Experts of a small language model: a shared expert of 256 neurons.
Below are experts of layer 3 (counted from 0) of a mixture-of-experts language model. Rows are named gate (a neuron's input weights, with its number), up (a neuron's input weights, with its number) and show model dimensions 0-63. Each number is 128 + 32 x the weight over its row's rms, rounded and kept within 0 to 255.
Before each expert's rows: "gets" lists some tokens that make up at least twice as much of what it gets as of all text. This comes from a sample of Wikipedia text that the model never trained on. Tokens count by the router's weight.

# expert 36
gets: "0", " | ", "4", "5", "1", "7"
gate0 [149 108 148 155 165 126 111 104  71 106  89 106 110 106 121 129 100  90 158 173 122 108 160 127  91 134  61 142 139  97 128 154 126  72  85 112 165 194 163  95 109 144 142 108 123 116 150 200 116 172  78  61 126  90 165 122  87 127 128 166 153  85 170 111]
up0 [155 106  47 138 135 137 158  77  87 104 164 172  88  87  79 124 134  95 145 115 113 110 174 106 119 114  55 134 113 115 104 199 128 162 133  73  86 126 111 124 147 124 133  68 115 139 155 128  87 129 113 103 120 127 125  95 133 126  70 160 118  83 136  95]

# expert 122
gets: " | ", "| ", ", ", "; ", " in ", ") | "
gate0 [131 190  88 159 105 129 123 130 132 149 156 127 155  97  94 144 142  75 147  85 149 119 154 102 125 109 147 143  87 139 157 171 157 170 199 115 143 100  64 109 106 113  62 100 126  99 153  93 136 177 117 102 159 186 101 118  93 149  92  91  75 142 150 161]
up0 [132  89  99 171 119 111 134 173 137 126 147 206 167 119 161 142 190 137 134  99  90 182 136 132 122 156 123  57 167 168 182 181  92  99 137 151  95  94 104 119 132 130 162 168 156 173  76 154 141 112 120  77 128 134 137 153 181  78 191 193 131 113 131 120]

# expert 46
gets: " (", " | ", "| ", ", ", "\n", "–"
gate0 [145 122 137 209 118 146 132 126  90 121 143 143 151 128 130 122  66 120 136 131 135 124 129 173 151 108  85 106 146 173 144 107 171 165 116 125 148 103 150  97 169  82  86 109 154 144 125 113 107 135 123 150 126 148 111 118  95 107 123 109 108 119  83 143]
up0 [143 144 125 145 106 162 166 135 118 111 160  59 119 160 141 132 109  71 141 142 112 101 178 125 138 140 132  39 144  92 124 124 157 141 110 145 210 124 131 196 127 109  49 143  81 159 133 144 104 168 131 137 116 126 127 126  93 106 152 136  87 174 102 131]

# expert 115
gets: ".", " |", "é", "o", "z", "í"
gate0 [172 141 112 181 161 144  84  95 138 134 114 154 116 111 144 175 163 137  84 155 174  98 145 107 138 107 135 126 152  83 128 185 148 120 147 100 119  93 128 138 136 104 209 185 119 100 191 122  79 138 139 133  74 112 179 169  96 103 182  72 150 151 134 136]
up0 [117 126 142 169 167 139 122 110 128 143  75 135 120 120 125 157  84 127  79 112 134 112 184 165 148  83  97 156 124 167 136 158 145 117  88  78 143 129 137 187  91 145 110 118 166  73 128 100  67 114 143 120 126  12 186  87 144 127  99  68 119 121 103  89]

# expert 188
gets: " in", " of", " of the", " for", " to", " in the"
gate0 [176 170 110 125 146  85 148 166  78  72 162 126 150  90 169 141 189 126  78 100 124 128 134  62 127 144 151 136 124  83 133 127 160 156 154  98 103 121 146 152 153 131 141 150  97 112 169 167 114 125  91  91 174 122 119 119  84 119 104  99  86 189 200 127]
up0 [135 191 120 145  95 132 121 124  50  50 157 138 128  85 122 153 170 119  90  97 144 177 126 132 104 168 135 148 140 132 124 133 175 174 100 122  98 146 159 122 142 128 125 155 107 120  86 108 122 164 115 124 132 150 110 147  80  67 154 150 117 165 210 122]

# expert 71
gets: "i", "u", "a", "an", "ai", "ian"
gate0 [144 142  96  99 154  90 187 190 138 109 183 111 121  82 156  97 112  98 140 131  99 117 124  92  98 204 160 143 126 113 130 140 176 110 106 112 121  85 138 122 142 172 146  99 138  92 199 107 136  84 187 123 130 108 146 130 113 185  73  76 138 172 162  92]
up0 [ 94 143 108 152 156 141 166 142 164 161 123  90 139 102 146 177 151 117  92 110  95  98 116  66 105 182 121 103 139 127  42 107 109 104 133 133 220 114 107 132 154 133 114 100 172 191 123 138 149 106 150  87 149 156 126 122 130 126 100 148 141 178 102 118]

# expert 106
gets: " a", " was", " an", " is", "le", " de"
gate0 [145 196 105  67 150  94 108 168  69 113 192 166 153 125 167 100 150 142  97 149 148 173 117 134  96 135 136 119 148 130 146 141 119 176  88 138 163 188 111 140 110 122 114 108  85  90 125 176 114  80 130  89 102 102 190 129  73 137 125 110 135 145 150 103]
up0 [141 131 127 106 166 134 132  48  92 107 125 107 161  68 125 118 142 129 143 198 157 117 113 159  70 157  94 122  82 152 109 158 177 123 147 150 159 204 142 187  98 143 189 116 147 108 129 109 121  55 102  29 130  79 161 137 138 129  47 137  89 145 112  66]

# expert 162
gets: "id", "od", "ac", "==", "2", "d"
gate0 [149  86 135 139 155 130 114 143  78 120 118 103  89  88 157 171 147 104  78 170 132 146 137 117 187 156 159  84 129 127 159 112 145 118 107 112 120  80 117  64 146 121  93 155 136 145 108  97  63  96 125  78 167  90 168 168 124 152 152  66  79 162 149 178]
up0 [122 137 164 117 193 145 171 186 135 154 119 159 187 157 109 150 135  63 171 124  84 106 149 104 141 128 108  99 153 139  81 176  96  51 107 152 190 117 103  67 169 176  52 102 146 146  95  85 119 118 116 107 109 108 183 100 148  80 161 109 117 126 158 129]

# expert 161
gets: "\n", "\n\n", ".", " man", " Man", " end"
gate0 [180 138 105 106 173 100 152 100 151 157 137 110 167 130 125  82 141 119 144 140 131 169 146 125 165 179 168  66 120 189 128 183 127  78 142 159  70 118 138 117 135 134 117 129 147 159 119  98 106  89 166 101  92  98 200 135  85 153 125 109 120 141 125 122]
up0 [108 112 111 124  81 132 121 102 118  97 153  91  97 117  93 126  86 134 178  91 125  78  97 115 114 139 129 112 134  64 125 146 149 143 195 104 135 101 133 120 120  88 173 138 130 124  44 118 162  71 153 175  80 127 158 127 166 124 168 121 126 102 158 152]

# expert 154
gets: ", ", "2", "us", " c", "ic", "oc"
gate0 [172  49 135  53 113 118 161 104 125 142  87  80 120 137  71 166 106 112 126 202 102 132 163 121 163  95 134 116 129 162 103  77 172 105 173 165 171 122 125 110  96 143 103 124 177 119 142  95  65 107 137 157 112  87 149 120  90 131  97 164 108 171 120 108]
up0 [ 92 208 121 109 211 118 155 165 123 118 179 195 112 129 140 165 101 111  56 127 166 116  91 117 151 125  10  91 107 150 109 150 101 165  91  89 158 125 152 142 140 152  97 171 112 134 155 116 170  71 129 162 155  72  77 109 133 159 104 114 135 107 142 134]

# expert 70
gets: "2", "3", "4", "5", "0", "7"
gate0 [172 108 214 101 153  93  96 136 112 155 159  59 124 107  71 162 144 130  90 135  66 164 138 111 123 141 141  62  51 175 170 125 139 134 197  86 173 117 178 172 144 170 166 158 133 123 139 105 179 103 131 191 115 140 141 119 152 125 132 136 157 123 167 164]
up0 [ 84 156 172 171 193  84 170 148 161 126 103 205 122 160 135 148 148  84 148 129  84  68 134  91 147 163 129 169 138  95  95 106 115 107 196 140 102  88 140 138  80 147 123  67  98 121 124 143 105 142 120  56 114  86 159 152 102 155 144 157 108 111 159  74]

# expert 143
gets: "i", "a", "ia", "o", "u", "ian"
gate0 [141 126 158 104  91  98  78 144 149 114 178 130 106 120  83 101  66 101  86 141 104  62 127  81 122 143  94 129 157 133 171 158 106  63 181 136 106  98 180 103 125 166 112 139 138  97  89  92  64 106 181 132 160 144 115 147 102  96 131 128 172 147 160 159]
up0 [139 136 130 142  91 124 137 114  93 153 107 133 122 201 174 124 182 133 129 123 124 158 125 146 177 109  97 159 142 111  99 115  88 175 118  91 133  96 111 173  71  97 124 125 122 119 108 135 160 139  87 159 146 114 119  81 152 133 132  73  70 155 144 131]

# expert 73
gets: " of", " of the", " in", "ing", " the", " from"
gate0 [115 191  89 123 171 107 121 107 157 155  82 111 145  96 133 143 120  69 154 146 119 175 112  86 104 149 134 138 200 151  95 105 170 146 124 140  85 120 174 102  95 137  89 164 191 141  76 140 109 129 229 114  74 129  99 149 144 106  96 105 119  98 159 133]
up0 [129 148 146 134 105 168 146 136  80  97 113 102 140 142 153 147 122  82 145 125 152 113  89 178 140 117 153 125 113 151 120 131 185 136 220 129 101 139  86 139 117 152 169  85 196 163 154 103 117 120 133 100 113 207 119 115 111 124 149 123 129 112 140 147]

# expert 31
gets: " | ", " ", "| ", "; ", " (", ": "
gate0 [137 131  41 141 121 130  76 119 112 131 165  81 120 116 114 120  80 142 140 134 184 125  97  95 159 107 146  85 109 114  90 109 130 125  42 126 129 191 132 121 150 122 162 105  91 102 172 170 143 127 117  81 140  89 134  83  49 136 130 150 124 145 145 141]
up0 [134 149 144 101 146 136  63  69 126 118 129 109 121 140 134 178 114 196 158  56 125 129 121  98 129 134 127 102 116 132 128  91 115 156 103 144 158 155 114 166 150 120 176  87 117  81 162 140 160 125 155  85 150  79 125  79  51 109 183 139  96  95 157 147]

# expert 63
gets: "\n", "\n\n", "==", "=", "|---|---|---|---", " ne"
gate0 [126  92  83  85 101 127 166 134 141 108 130 193 109 126 207 139 116 116 129 155 115 172  87 112 115 181  52  91 129  91 179 137 113 168  93 147  81 118 190 157  99 170 142 139 149 138 144 137  98 136 128 120  73 120 160 168 157 139 132 123 176 138  85 140]
up0 [135 173 157 116 171  99 165 128 153 198  31  96 135 138 121 140 107 120 151 125 141 129 111 135 148 147 189 110 107 143 101 116 123  82 129 144 163 154  53 104 104 104 230 138 127 145 101 108 124 116 139 125 162 188 157 151 130 124 138 146 111 107 109 139]